Below are experts of layer 4 (counted from 0) of a mixture-of-experts language model. Rows are named router (the router's row for the expert), gate (a neuron's input weights, with its number), up (a neuron's input weights, with its number) and show model dimensions 0-95. Each number is 128 + 32 x the weight over its row's rms, rounded and kept within 0 to 255.
Before each expert's rows: "mostly gets" lists some tokens that are sent to it at least half of the time. This comes from a sample of Wikipedia text that the model never trained on.

# expert 38
mostly gets: "with ", "during ", "where ", "when ", "after ", "between "
router [124  96 203 147  74 168 134 107 114 101 186 140  62 159 169 100 142  65  84 141 125 182 178 167 122 125 146  60 172 197 130  57 142 161 133 109 153 142  87 119  86 146  78 101 114  75  84 137 100 179 121 114 133 142 115 161 149 151 130 116 115 142 132 124 127 149 162 154 137 139 102 170 135 119  90 122 118  86 141 175  93 148 134 177 118 124 163 142 112 128 169 157  49 107 146 115]
gate0 [144 154 181 173 100 100 151  81 113 138  99 146  83 168 119 111 101  97 116 117 134 125 124  78 117 152 160  74 133 162 102 130 167 137  99 118  96  60 127 131 158 112 111 138  91 151  94 163 163 128  98 117  88  95 134 134  97 149 108 150 103 174 133 124 148 114  60  70 176 170 200 103  63 143 148 121 172 146 152  76 113  60 127 107 109 144 131  86 199 126 120 159 151 173 124  89]
up0 [143  59 138 105 156 119  89 150 142 145 155  69 202 103 143 109 176 136 152 156  88 101 142 150  92 137  15 135 129 123 143 106  78  95 151 142 163 145 167 121  81 109 114  94 128 133 150 121  98 165  94 118 169 155 110 123 188 143 161 160 129  88 135 210  90 165 156 146 133 112  85 189 153  93 145 143 139  96 103 172  88 116 103 169 139 105 128 188 128 104 142 136 168 100 179 156]
gate1 [ 77 135 180 138 171  91 112  81 134  39 148 185 133 117 104 157  98 103 129 154 182 115  95 159 125 182 142 154 156 107 145 109 168 148 131 158 162 117 187 122 177  76  84 112  94 107 139  51  68 101 123  95 131 113 139 112 155 169 195 108 140  65  70 144 152 132 156 186 175 162 137  53 150 131 147 111 115  95 126  99  92 119 123 116 152  79 133 179 131 108 162 119 123 128 166 166]
up1 [111  66  77 104 122 157 104 146  98  83 157 133 185 163 129 151 139 120 167 137  55 150  54 144 158 136  72 146 115 127 157 163 130  81 163 116 141 108 151 121 113  91 120  91 142 178  94 154 125 147  79 193 115 132 184 149 131 132  82 131  73  91 174 118 116  40 155  86 149  96  81 137  99 125 108 164 138 158  39 149 150 156 142 204  93 152  89  91  85 117  61 133 115  76  80 108]
gate2 [173 144  90 106 159 113  94 123 131  98 163 201 159 124 122 111 117 104 100 189 141 171 158 126  57 157 119 136 197 174 137 161 113 120 121 157  79 161 108 137 138 148 169 106 168 136 177 104 100 113 138 146  91 166 137 190  97 137 126 169 169 176  77 128  79  81 117 120 127  75 161 160 129 122 140 112 121 129 145  83 127 142 115 178  72 198 141 127 181 124 167 116 129 143 114 139]
up2 [152 118 175  89 158 133  51 157 154 115 176 140 191 185 117 138 132  84 110 167 222 101  85 121 107 129 107 103 110 163 131 109 162 169 118 107 189 118 168 139 129 172 185 155 216 118  95 126 147 116 142  75 103  73 131 115  83 152 160 145 108 195  61 124  84  87 154 163 117  86 160 116 159 112 150 152 157 145 162 147 112 106 167 135  76 107 118 136 101 161 163 107  97 128 169 129]
gate3 [119 128 125 131 120 169 124 145 160 139 155 169 114  46 102 127 151 156 105 115 170 193 176 135 155 131 159 113  95 121 152 152 122 169 168 118 160 147 125  93 123 161 117 150 154 181 187 145  56  90 144 130 149  89  96 142  77 112 117 104 140 149 147  85 113 110 162  62 158 126 129 169 138  73 140 135 149 132 161 174 154 130 129  90 131 114 165 138  91 146 127 137 144 143  91 151]
up3 [189 128 145 115 189 136 153  94 143 108 124  94  98 107  85 110 122 108  93 135 127 137  79 128  94 135 109 133 125 104  83 130 118  90  87 160 167 143 116 104 100 117 143 111 188 115 143 109 167 107  81 125 153 179 103 167 105 160 152 124 126 137 102 151 159 156 125 133  89 135  90 151  67 124 140 120 123 105 126 116 146  78 129 182 147 108 106 171  86 111 116 119 141  87 101  82]
gate4 [103 141   0 162 140 178 128  60 169 176 108  74 143 107 163 121 157 165 152 148 142 109  67  88  82 102 162 197  79 143 124 147 136 133 130 163 120 135 135 144 124  98 125 185 136 145 174 101  91 129  81 133 119 205  88 163 195 100 118 176 144 170 132 150 163 103 110 124 162 106 181 173 145 121 140  87 162 137 143 148 129  76 122 179 173 128 149 153 137 129 173 165  92 131 167 168]
up4 [114  99  42 132 115 142 141 114 178 134 138 109 116 137 169 159  88 231 102 128 132 106 143 148  95 100 157 108 133 140 129 102 101 157 152 152 118  92 149 173 117 145 161 165 164 225 107 118 139 136 112 137 168 146 122 112 108  90 160 154 166 126  77 165 149  96 117 145 130 171 141 145 123 116 165 111 141 132 129 114  81 129 117  97 103 131  98 129 127 151 175 112 129 120 121 138]
gate5 [112 127 155 132 157  76 146  87 167 164 128 138 108 136 117 169 153 109 126 100 149 117 124 104 124 139  99 121 122 109 113  88 127 152 130  39 120  68 176 127 177 193  98 177 144 128 174 134 119 132  97 117 163 162  49  61 122 118 176 120 143 143 156 170 128  99 154  87  57 140 116 167 115 152 104 124  85 145 115 105 111  79 138  93 125  94 139  94 123 119 183  87 108 123 132 134]
up5 [149 205 101 117 105 149 110 161  98 141 159  74 169 122 127 114 129 133 145 138  83 179 143 151 148 115 140 143  67  89 151 197 147 111 170  43 111 167 115 158 164 145 127  89 100 130 112 144 124 139 177  98 112  57 152 164 132  49 168 106 103 102 132 138 175 123  82 187 113 128 130 113  83 126 105 110 106 145 100 189  93  90 116 147 109  73 150 120 141 138 134 153 148 110 135 134]
gate6 [167 109 116 187  91  89 177 125 136 162 124 142 138 129  64 155 169 204 151 156  98 159 138 108 137 110 132 142 153  82 111  77  75  61 118 139 144 133  59 162 114 202 100 106  83 120 140 126 157 130 149 123 117 172 145 116 143 103 149 138 123 120 125 183 119 150 164 103 107 125 157 141 151 162 109 135 156 123  67 194 121 145 143 185  97 169  88 130 140 118 141 108 165 129 153 125]
up6 [ 72 114 111 113 115 179  74 154 173  86 134  56 174 135 128 100 150 147 114 148  87 137 106 159 139 132 115 143  76 162 132 152 143 105 113 105 163 115 213 105 106  79 127 161 133  85 148 134  83 115 122 148 144 103 113 107  61 134 131 108 156 163  97  80 133 151 110 135 141 109 114 126 109 134  99  95 125 128 148 135 172  64 147  85 134 164 132 119 146  80 139 142 153 122 101 183]
gate7 [187 117  86  92 150 163  84 121  70 143 185 170  94  91 141  44  84 133  97 105 125 169  96 174 149 191  81 137 118 132  79 174 137 167 144 150 105 157 178 139 157 120 144 174 107 173 180 105  91 143 135 133  99 131 111 138 118 149 133 113 158 149 164 126 160  91 129  69 108  92 190 152 149 128 151 148 148 137  92  98 149 196 105 131 163 116  85  61 141 113  67 212 138 105  62 148]
up7 [124 113 142 153 121 149 119 159 141  97 108 131  98 177 182 101 134  70 126  82 139  79 134  93 112 135 129 134 139 136  91  79 167 170  63  70 142 130 156 157  84  94 122  77 156 109 151 145  84 139 105 126 160 123  91 138  50  69 167  89  99 160 120  92 150 151  24 125 108 156 169  71 110 173 140 156 187 134 141 155 158 142 114 104 118 133 118  80 109 125 116  90 101 112 214 121]
gate8 [105 179 143 117 152 172 139 131 127  89 134 122 136 102  94 119 153 115  97 133 124 119 202 138 119 134 109 108 138 111 109 150 101 113 130 106 146  85 202  88 141 116 155  78 149 134 134  90 155 104 181 154 150 157 101  99 129  80 104 142 191 140 139 102 183  79 103  68 156 144 113 125 151  63 107 141 123 138 102 107  94 155 110  83  93  77 215 119 156 138 188 110 174 107 129 143]
up8 [164 169 117  82 124  81 107 124 175  88  93 156 176 136 154 156 130 141 182  72 121 118 108  65 140 106 162 112 144  92 147 140 179  96 148 133  82 145  84 136  96 145  89 108 110 132 213 186 141 151 150  99 148 131 167 125 159 175 117 170 159  59  75 181  79 148 156 120 111  89 141 123 192 148 158 166 185 162 152  81 200  91 109 133 107  96 105 135 104 114 123  86  93 106  61 120]
gate9 [148 132 165 120 163  83 193 144 107 128 180 113 138 152 126 103 157 123 146 198 111  91 173 155 168 137 129 160 114 114 136 141 135  98 131 105  20 108 139 146  76 154 133 128 130 134  56 146 160 166 180 171  76 120 207 165  99  80 105 126 101 101 153 130 187 108 126  75 141 128 136 112 166 137 119  94 115 155 136 202 146 109 116  29  72  90  81 181 122  58 147 131 119 167 152 130]
up9 [104 132  59 176  83 126  61  76 112 138  92 126 177  81 135 204 116 181 113 135 138 198 109 101 124 109 131 137 117 121 126 138 144  98 157 130 191 152 147  89 152  63  80 150 167 141 197  76 105 133  99 176 185 123 176  67 181 162 166 114 143 117 112  95 145 129 117 220 163 178  93 133 102 121 104 117  94 177 148  70 169 136 159 165 181 151 169  70 130 183 107 138  96 129 126 105]
gate10 [ 74 119 136 111 149 132 156 137 159 156 128 139 105 109 130 186 115 171 131 102 196 125 128  83 110  91 133 110  94 147 112  89 182 104 150  94   0 162 140  71 189 118 129 146 148 152 102 165 122  84 139 109 116 122 142 143  97 162 130 127 122 111 187 116 103 142 140  97  98 105 111 166 189  89 115 102 147 151 130 136 161  99 140 153 125 137  99 150 107 146 158 110 180 149  77  88]
up10 [209 117 112 167  86 124 151 146 164 195 125 109 153 123 117  95 174 149 179 144  87  69 112 153 171 126 128 192  99  75 115 128  98 145 111 155 192 148 100 165 125 133 146 108 118 117 158  79 168 172  84 173 184 110 155 104 114 156 174  88 100 137 110 116 135  97 116 151  90 113 139 119  67 161 153 172 102 168 110 143 114 148 140 121  99  71 139  85 181  94 119 132 192 120 144  91]

# expert 20
mostly gets: "of ", "regarding ", "for ", "in ", "de ", "between "
router [132  85 155 101 144 129 134 137  87 158 184 169 112 153 105  91 157  80 137 149 140 178 142 170 114 130 147  98 153 189 116 128 127 143 123 142 128 108 115 152  84  82 111 132 113 127 125 167 121  94 137 145 152 109  70 147 177 142 110 116 167 124 103 156 158  95 132 148 108 139 139 144 129 134  93 126 110  75 125 146  89 123 129 123 113 182 165 163 138 115 139 137 138 133  91 129]
gate0 [ 95 171 124  79 132 106 147  90 200 103 136 136 115  66 128  85 116  62 131 125 156 119 140 118 160 140  97 133 101 140 146 182 111 106 115 119 194 114 156 102 114 190  77  86 161  75  40 117 149 116 178 151 138 168 100 138 136 141 179 138 154 107 106 127 101  72 181 121 166  99 110 166 133 104 123  95  93 168  93 143 175 129 163 137  97 106 164 117  97 109 100 172 114 147 130 133]
up0 [ 98 138 136 106 153 152  94 149 165 129 124 128  87 113 113 114 160 143 117  96 161 131 127 118 151 148 112 133 154 140 145  62  99 149 163 114  59  98 103 162 123 157 170 107 126  94 137 153 135 148  78  65 191 110 130 157 159 159 110 118  83 103  61 109 128 103 105 120 131 111 107  80  94 127 179 139 153 141  91 132 132 126 134 150 196 193 126 190 158 115 125 139 142 116 128 176]
gate1 [102 142 138 171 142  87 157 166 106 126 128 121 144 219  54  94 117  94 165 159 149 195 110 164 111 122  80 176 105 121 148  53 106 120 155 134 118 127 164 129 191 196 135 117 138 108 120  80 118 142 122 120 175  80 151 126 143 125 113 158 152 135 129  95 113 104 154 108 158 114 118 106 158 142  97 145 143 152 150 127  70  98 100 145 111 105 103 131  98  93 120 141  53 125 114  72]
up1 [ 87  88 181 128  87 156 117 101 131 119 115 142  66 107 188 116  58 184 124 174 119 136 114 132 118 117 129  84 141 116 157 168 169  96 137 101 170 136  82 179  76  73 139 136 115  96 157 111 137  57 141 123 159 177 126 134 106 148 118  82 148 158 109 106 122 149  94  76 133 144 165 100 126 172 124  97 120 101  63 105 115 181 121 175 180 110 171 114 134 152  99  76 166 184 201 135]
gate2 [ 79 143 112 120 158 100 168  97  94 114 162 126 110 100 160 119 126 108 125 143  77  58 167 154 140 104 120 136 110 150  69 184 154 128  73 124 159 154 136 212 160 177 115 164  98  94 106 124 178 186 190 133 129 113 133 145  85 186 104 123 127 133 121 151 162 116 118 139 134 159 132  90 103  72 128  82 151 113 143  93  86  88 119  92 199 165 165 121  87 128  78 137  81 109 168 175]
up2 [125 186 120 139 117 150 119 113 186 175 129 134  90 136 170 160  81 169 177 142  99 111  82  99 115 155  70  94  86 108 158 166 170 136 206 121  74 169  73 157 150 147 109 144 190 105 145 119 135 117  96 117 137 100 155  99 140  87 175 202 132 147 128 173 175 198 175  91 164 101 125 150 118  89  82 173 161 117  81 122  50 144 161 171 116 166 119 114 115 139 158 147 135 138 144  82]
gate3 [138 166 155 109 187 115 183  94 128 157 148 177  74 103 183 161  97 124 141 149 158 116 154 144 178 143 204  95 147 103 184 143 147 137  83  62 162 120 164 101 150  40 144 143  46 115 114 134 124 140 134 140 123  73 119 102 157 149 122 142 109 107 130 137 175 107 107 189 108 198 135 201 104 135 135 105 140 113 125 100 128 122 132 148 134  91 131 102 109 133  90 117 141 106  44 137]
up3 [ 99 154 102 136  60 156 161 179  77 110 147 135 141 140 128  62 143 151  87 161  88  91 127 100  99 108 165  98 123 171 141 204 134 167 118 149 107  86 185  95  87 135 110 136 112 118 155  95 193 114 153 143 155 167 175 170 151 182 110  89  72 112 132 169  94 151  85  70 140 162 123 136 165 147  98  82 138 124 138 168 154 145 108 100  94 130 141 169  76  95 148 172  96  79 120 169]
gate4 [ 87 112 114 125 142 130  94 119 167 134  63  74 122  81  91 150 111 162 104 145  85 137 143 164 118 121 156 172 106 139  90 102 124  85 181 108 150 145 118 104  89 100 106 122 134 106 157  98 142 143 103  85 150 196  80 109 120 108  88 104 122 147 136 147  64 149  92 150 150 114 144 148 137  47 155  96 135 107  50 132 149 107  89 114 185 105 155  93 107 169 126 113 132 182 165 112]
up4 [138 134  38 150 126 135 147 130 113  97  84 168 149 106 192 129 138 140 122  79  79 146 143 126 120 153 114 119 136 176  70 118 154 164 106 160 116 147  82 104 133 132 144 184 133 131 161 127 113 180  89 129  93 134 173 185 112 171  79 117  86 126 107  92 136 124 118 143 146 118 150 136 142 171 165  99 126 172 111  63 148 134 119 195  93 123 157 113 197  97 103 125 122 132 142 129]
gate5 [124 131 131 164 107  91 117  61 124 100 159  87 132 193 148 120 176  89  58 162 131 166 126 144 111  57  81 134 131 106 198  84 107  85 144 139 114 173 177  94 137 142 150 128 142 183 105 158 120  87  91 115 129 169 138 146 155 126 107  98  72 212 127 161  66 144 108 116 117 142 117 128 185  96 132 145 149  97 108  57  99  82 179 193 167 106 118 140 135 121  97 140 101 142  81 122]
up5 [145 125 132 131 119  58 156 110 165 139 133 197  88 165  98 125 137 170 152 147 139 138 172 140 134 169 143  87 161  98 106 126 106 201 142 115 117  84 150 137 145 157 144 101  88 154  91 158 117 130  33 172 112 114  59  90 173  91  93 128 105 204 138 133 146 154 105 130 179 153 119 153 108 162 135  75 157 143 136 132 105 170 122 117  95 124 110 147 132 157 143 175  95 145 134 108]
gate6 [ 96 137 149 149 113 136 107 156 145 140 140 144 135 155  97  56 103 136 147  72  87 128 149  97  67  95  77 124  95 151 129 113 137 140 159 137 132 119 122 181  94 117 150 137 193 145 138 160 153 100 185 119  92 144 107 149 180 132 184 108 141 107 172 161 174  58 109 135 145 136 101 104  85 156 108 138  96 130 138 151 127 114  68 149  78 138 154 161 129 146 122 116 129  81 136 255]
up6 [172 116 168 104 129 115 169 154  60  92 158 142  97 121 131 129 113 148 162 155 145  98 136 191 102 179 150 183 166 106 114 128 122 151 113 125 162 130  88  99  52 121 110 127 111 108  58 127 131 129 155 104 150 130 117 165 118  97  52 135 104 168  69 102 157 140  92 161  69 157 164 146 126 136 134 145  95 120 114 127 120 130 121 120  76 115 111 119  94 135 105 104 137 191  75  71]
gate7 [131 127 108 132 146 125 141 113 134 113  96  92 107 104  87  99 170 142 168 109 125 140 106 169 128 125 170 167 130 164 146 193 115 122 141 157 137 109  85 139 126 153  64 166 135 110  92 158  90 150  82 104 183 132 102  96 169 212 126 132 126 121 146 145 133 132 129  84 132 117  85 109 125 156 135 172  78 115 119 124 118 112 117 148 169 173 124 179 153 151 112 141 145 151 180  77]
up7 [107 107 126 157 132 184 139 137 105 126 102  88  69 133 151  48 118 155 146 141 120 124 116 124 152 152 115  65  92 150 163 121 124 101 138 142 173 172 147 149 103 135 180 104 155 102 133 159 122 137 120 136 130 116 200 159  94 163 133  91 120 132 162 176 123 104 129 113 102 141  87 129 178  98 145  97  83 107 148 110 204  87 160  82 199 138 134 133  85 108 135 127  97 108  81 108]
gate8 [110 150 105 110 145  85 114 102 116 134 120 124 120 108 115 147 134 139 163 130 110 137 130 101 165 110 117 130 155 136 136 106 177 154 145 157 136 152 107 137  93 153 125 167  67 141 113 147 105 118 151 178 142 158 113 156 130 152 129  89 133  64 142 162 145 133 136 152 156 112  74 107  90 137 177 129 114 131  87 211 116  70 115 123 145  84 114 169 110 112 143  92  89  91 122 149]
up8 [137 153 146 138  92  85 116 105 130 150  88  92 119 136 113  90  84 127 172 174 171 124 155 118 154 203 118 104 130 128 100 134 166 187 155 181  85 149 145 116 104 187 104 141 105 104 134 120 102 104 111 153 141 134  45 172 124 142 160  70  88 147  82  46 160  75 145 133 163 158 115 186  94 124  79 140 124 133 135 166 147 111 117 136 132 138 162  97 138  83  93 159 150  94  78 135]
gate9 [135 124 140 140 105 164 146 119 155 112  81 119 146 162 157 147  73 105 113 142 151 114 149 145 154  93 121 135 136  96 176 109 115 130  90 122  88 169 106  98 186 141 124 121 147 133 162  94 120 104 226 133 181 154 114 133 132 161 104 118  74 114 163 132 114 182 114 181  96 145 151 127  77 126 122 134 107 127 125  84  94 166 162 131 133 148 184  92 114 143 121 125 117 100  61 127]
up9 [ 83  75 164 132 105 161  84  96  67 115 155 120 153  85 110  37 146 139 152  83 191 153 183 185 101 130 150 143  94 190 113 119 105 164 111 158 145 109  95 171 146  52 134 106 100 127 157 120  85  96 126 120 139 122 151 179 158  93 101 177 140 152 146 135 103 103 141 138 147 151  99  60 158 156 128 120  95 125  64 170 118 151 121 111 123 114 126 188 148 120 104 145 105 129 138 167]
gate10 [128  80 108 147 147  90 149 177  98 135 101 149  60 123 178 145 128  72  98 137 121 128 119 155 148 118 153 147 114 146 167 103 136 141 104 127  83 168 111 174 170 132 175 119 143  89 118 146 141  97  70 149 105 152 150 175 133 172 131 127 167  33  81  74 142 117 124 228 120 151 126  66 117 162  83  79 106 155 123 128 168  98 112 174  88 169 134 126 126 132 126  87 164 131 135 120]
up10 [144 104 190 170 147 105  98 110 112 104 176 188 163 125 165 102  60  82 117 130 122 161 124 191 153 123  57 145 134 153 145 124 154 157 119 124 171 101 101 134 106  83 125  70  89  73  76 151 131  77 138 123 134 166 161 122  86  44 156 135  92 110 148 121 144 162 117 172 158 107  84  92  77 175 113 142 168 147 113 140 115 147 117 158  74 154 114 108 143 145 118 109 138 138 140 180]

# expert 32
mostly gets: "& ", "and ", "including ", "As ", "as ", "except "
router [174  67  95 114  93 150  76  83  80 126 115 117 112 112 116 143 140 103 111 154 156 151 104 134 141 130 106 137 133 168 158  72 139 139 129  46 125 102 111  98 129  73 112 108 120 133  79 152 151 131 119 117 126 140  75 155 148 136  99 119  40 144  49 122 102 185 130 127 146 176 133 159  99 119 115 181 117  68 157  77 138 127  91 130 157 117 204 169 183 140 120 238  99 122 115  98]
gate0 [101 174 211 149  81 133 111 101 139 171 156 111 110 136 121 169 106 135 106 116 147 168  94 122 150 153 150 142 163 146  85 194 165 137 149 142 159 104 180 167  98 135 111 151 164 104 115 141  85 127 129 149 113 104 141 143  97 148 118 122 162 124 125  82 182  98 113  94 124 107 133 162 165 194 109  75  96 148 154 122  72 177 155 130 137 134 117 100 112 131 101 134  85  84 102 102]
up0 [105 204 117 106 151 117 145 127 115 154 127  86 130 156 129 189 153 109 162 173 162 158 103 145 102 187 127 143 113 136 117 158 145 197 102 111  69 179 110 149 171 142 138 127 145  98 132 139  83 132 113  68 101 125 144 143 181 125 120  91 168 142 172 136  90 128 129  71 125 125 150 164 150  68 141 125 105 115  72 134 100 103 128 120 177  95  89 117 140 168 124 191 131 132 141 189]
gate1 [ 98 142 127  98 104  83  54 137 102 107 138 129 145 150 121 145  66 108 104 165 117 152  92 115  45 147  83 120  95 132 133 108 140  28 108 147 113 119 134 129 118 124  51 158 115  85 113 149 104 131 107 119 137 101 114 133 149 120 154 118  76 100 159 104 128 103 146  88  65 131 126 145 106 148 147 143 215 122 110 161 142 100  93 127 158  95 147 157 176 140 131 140  70 123 184 117]
up1 [135 140  77 150 100 113  92  55 108 150 141  80 112 122 139 120 173  83  67  94 152 135 135 172 148 110  87 176 141 133 127  86 139 108 122 131 125 133 104  36 132 140 118  99 134 146 140 171 183 132 155 124 140 151  53 159 172 122 129 100 118 166 147 131 177 163 125  82 129 110 175  60 100  83 140  98  83 155  91  85  79 150  82 145 137  94 158  74 166 133 177 131 121 193 104 149]
gate2 [113 148 122 145  97 112 118  73 100 157 128  69 158 160 165 106  85  88 125  78 106 159 164  74 105  96 137   7 124 135  78  61 163 139 108 126 181 129 139 142 130 112 113 120  17 133 108 105 119 148 164 131  99 100 174 164 122 112  97  57 154 144  63  90 160 137 111 142 121  86 119 130 137 170 110 150 104 192 157 142  82 128  82 179 102 134 193 127 151  88 185 164 128 141 138 152]
up2 [144  57  95 129 103  96 134  96  99 162  96  87 137 130 138 124 110 112 171 130 170 152 148 138 137 147 155 128 118 101 152 177 155 106 146  73  92 121  97 144 131 129 147 126  56 206  85  86 163 136 114 171  89 159 191 121 187 105  61  98  64 155  64  64 131 176 137 144 128 109 138  81 150 130  95 217  84 111 155 123 143 129 140 185  89 129 163 158 109 135 114 185 141 135 144 110]
gate3 [110  89 151 119 188 136  89 139 157  99 153 117 108 145  76 163 117 112 124 112 120  72 154 169 151 109 115 116  96 181 132 120 116 140 141  89 143 177 120 158 107 147 138 159 152 130 106 141 113 113 154 146 199 102 125 151 138 158 155  92 102  74 135 210 161 133 134 115 144 169 131 121  43  76 134 114 137 127 127 134 161  95 135 153  93  78 148  92  91  94 124  71  88 118 164  90]
up3 [131 129 166 129 139 104  78 102 121 120 109 150 138 139  90 130 139 157 119  97 113 133 149 111 119  33 168 147 107  98 164 145 200  78 134 151  93  73 129 103 106 136 124  93 142 149  79 128  75 111 118 124  97 140 133 136 117 110  96 161 100 144 143  97 161 120 107 133 101 133 126 135  86 190 129 133 119 157 160  88 122 144 123 108 101 164 132 169 127  76 140 158  96 146 181 118]
gate4 [180  39 119 126 104 140 127  94  92 143 158  93 136 116 117 140  97  94 143 122 103 148 155 137 156 132  96 119 110 210  70 149  75 132 153 118 130 102 105 122 183 119 130 168 172 118 177 117 116 119  83  94  97  75 134 134 131  92 143 140 105 164  98 177  72 148 142 113  91 124  95 183 194  93  68 109 170 115 179  72  98 146 166 134 101 102 141  92 180 107 151 140 167 114 182  87]
up4 [176  94 135 175 151 161 111  91 138 127 124 157 156 148 115 109 162  82 152 150 130 121 144 156 117 148 133 141 140 142 148 151  77 101 144 151 120 113 172 161 173 109 104 146  72 130 143 101 130 156 160 128 108 173  96 191  72 132 151  94 135 123 137 174  93 103 111 172  88 132 148 145 127 153 129 131 180 118 169  85 125  95  63  83 177 143 108 120  60 105 115 128 152 125 103 113]
gate5 [158 130 122  85 116  57  78 153 188 127 106 103 190 115 139 166 180 122 138  82 112 137 109 146  95  74 112 193 150 209 119 103 153 118 118 129 161 137  92 167 141 165 168 135 140  97 108 151  82 108  84 102  98 118 110 122 106 149 119  96 100 108  98 111  89 155 169 149 146 131 180 143 138 122 164 169 104 115 108 111 104  82 150 148 136 121 156 124 144  92  97 105 142 120 143 118]
up5 [115 130 110 174 156 121 159  79  96 124 153 136 122  97 104 139  75  86 158 138 109 120 125 111  80  98 115 183  93  94 115 144 100 167 112 144 109 151 129  77 147 153 117 107 171  85 144 172 131 105 149 155 142  89 147 143 133 172 175  64 121 138 113 136  97 108 116 111 140 106 111  92 128  81 111  28 126 149 147 143 194 122 102 102 150 107 123  69 136 140 147  73 102 152  97 125]
gate6 [134  90  96  82 111  91 165  83 129 161 130 154 118 167 154 172 129 132 134 164  99 126  73 175 121  88 166  68 199 164 154  99 133 133 123  97 118 169 145  42 132  73 167 134 119 148 161 114  84 137 124 128 154 119 216 117  82 107 114 106 148 119 115  94 161 169 102 163 141 136 124  76 179 186 143  98  91  95 148 171 142 101 121 149 166 104 156 168 101  90  82 117 148 119 126 147]
up6 [145 139  94 157 157 117 163 167 106 148  60  85 132 154 156 168 177 157 122 124 125 155 104 116 186 122  86 114 223 148 136  87 136  88  78  88 127 123 113  85 121  95 160 145 144 116 141  69 146  98  77 141 169 128 175  73  73 119  95 122 139 164 159  35 148 165 132 145  86  64 141 110 157 145 161 131  98  94  70 145 154  93  80 113  92 141 129 118 146 144 156 125 177 124 132 146]
gate7 [144 128  60 137 149 143 137 140 135  64  76 116  66  96 118 118 128 158 167 133  66 111 134 110 136 202 128 166  99 139 135 113 174  81 173 171 129 138 139 121  94 136 119 150 155 164  93 152 146 159 108 117  88 117 106 167 127 130 173 133 122 145 103 111 160 110  88 171 135 120 113 101 143  50 165 175 131 137 105 122 160 121 154 100 163 115 129  75 169 144 156 144 138 110 149 135]
up7 [110 140 109 130 138 174 141 134  80 143 170 149 171 214 154 174 135 119 149 149 106 159  87 129 136  89 149  54 122  71 120 114  92 205 100 108  83 124 138 118 153 149 132 125  98 143 170 157 114 142 170 141  92 132 100 114 133 165  90  76 186  89 128 131 179 116 139 101 126 144 139 159  57 115 162 117 200  99 155  94  79 142 105 137  82 175  84 133  68  46 152 131  85 117 118  97]
gate8 [ 99 198 139 129 106 111 113 129 114 167  94 105 130  86 142  52 137 150 129 117 113 139 166 113  86  97 146 160  86 124 140 145 135 150 134 138 137  91 130 108 119 166 125  91 142 128 103 108 119 122 124 121 167 147  33 111 181 134 158 154 159 125 101 167 100 226 105 130 147 130  83 123 119 156 136 166 144 118 159 140 105  74 162 133 134 159 103  82 139 186 154 129 128  75 153 153]
up8 [147 204  96  70  96 176 110 119 126 121  77 104  94  90 126 110 182 123 150 137  97 138 203 109  88 114 214 110 104 130 107 154 157 119 146 138  96  83 118 119 121 106 132  99  75  87 130 102 165 135 111 129 107 178  66 116 193 116 163 175 111 145 143 145 115 152  62 172 112 142 156 151  91 130 119  96 159  86 123 137 140 142 106 105 146 131 146  77 128 144  79  75 145 119 175 125]
gate9 [ 98 201 109 132 144 180 142 119 135 164 153 127 151  91 119 119 155 140 142 100 156 139 144  57  74 114 132 155 105 112 134 153 176 125 150  80 201 119 181 104 122 144 173 164  89 155 112 161 155 131 111 139 125 156 151 145 112 114 149 124 135 104 144  81 136 143  98 153 167 106 156 128 126 111 160 134 128 155 110 134 148 119  82  87 148 126 125  73 132 122 144 180  35 150 127  78]
up9 [135 139 122 145 112 127 131 101 114  71 147  77 125  90 116 149  93 107 124 127 111 161 184  90 129 172  84 178  87 132 121 125 134 101 153 160 125 167 132 176 158 152  78 169  91 149 116 171 177 168 142 140 137 129 121 123  95  80 149 101 154 171  61 138 126  68 120 134 161  91 142 162 143 132 110 157 179 176 145 173 127  85 153  88 193 150 148 109 111 108 150 179 160 157  98 149]
gate10 [117  83 169 139 122  77 152 164 154 163  71  33 143 114 134 126 162 177 114 106 160 136 162 170 156  86 134  84 148 141 124 123  92 106 122 120 127 136 159 113  92  50 184  72 125 103  72  93 140 162 107 149 155 146 133 115 160 141  63 170 137 127 142 145 125 161 102 160  91 124 202 182 101 166  99 178 101 155  87 171 126 137 123 112 137  97 134 136 186 200 119 121 153 129 117 130]
up10 [139 160  98  80 119 148 119 128  84 142 157 193 101  90 122 185 172  79 119 118 136 113  93 107 125  55 161 133 139 101 150  85 118 145 139  82 156  78 130 115  94 125 209  90 109 148 159 107 113 183 106 141 168 104 122 148 111 123 187 138 122 140 145  74 184 210 175 140 136 140 159  69  74 112 142 135  46  99 110 113 117 108  62 150 146 110 149 143  33 150 131 184 156 113 131 110]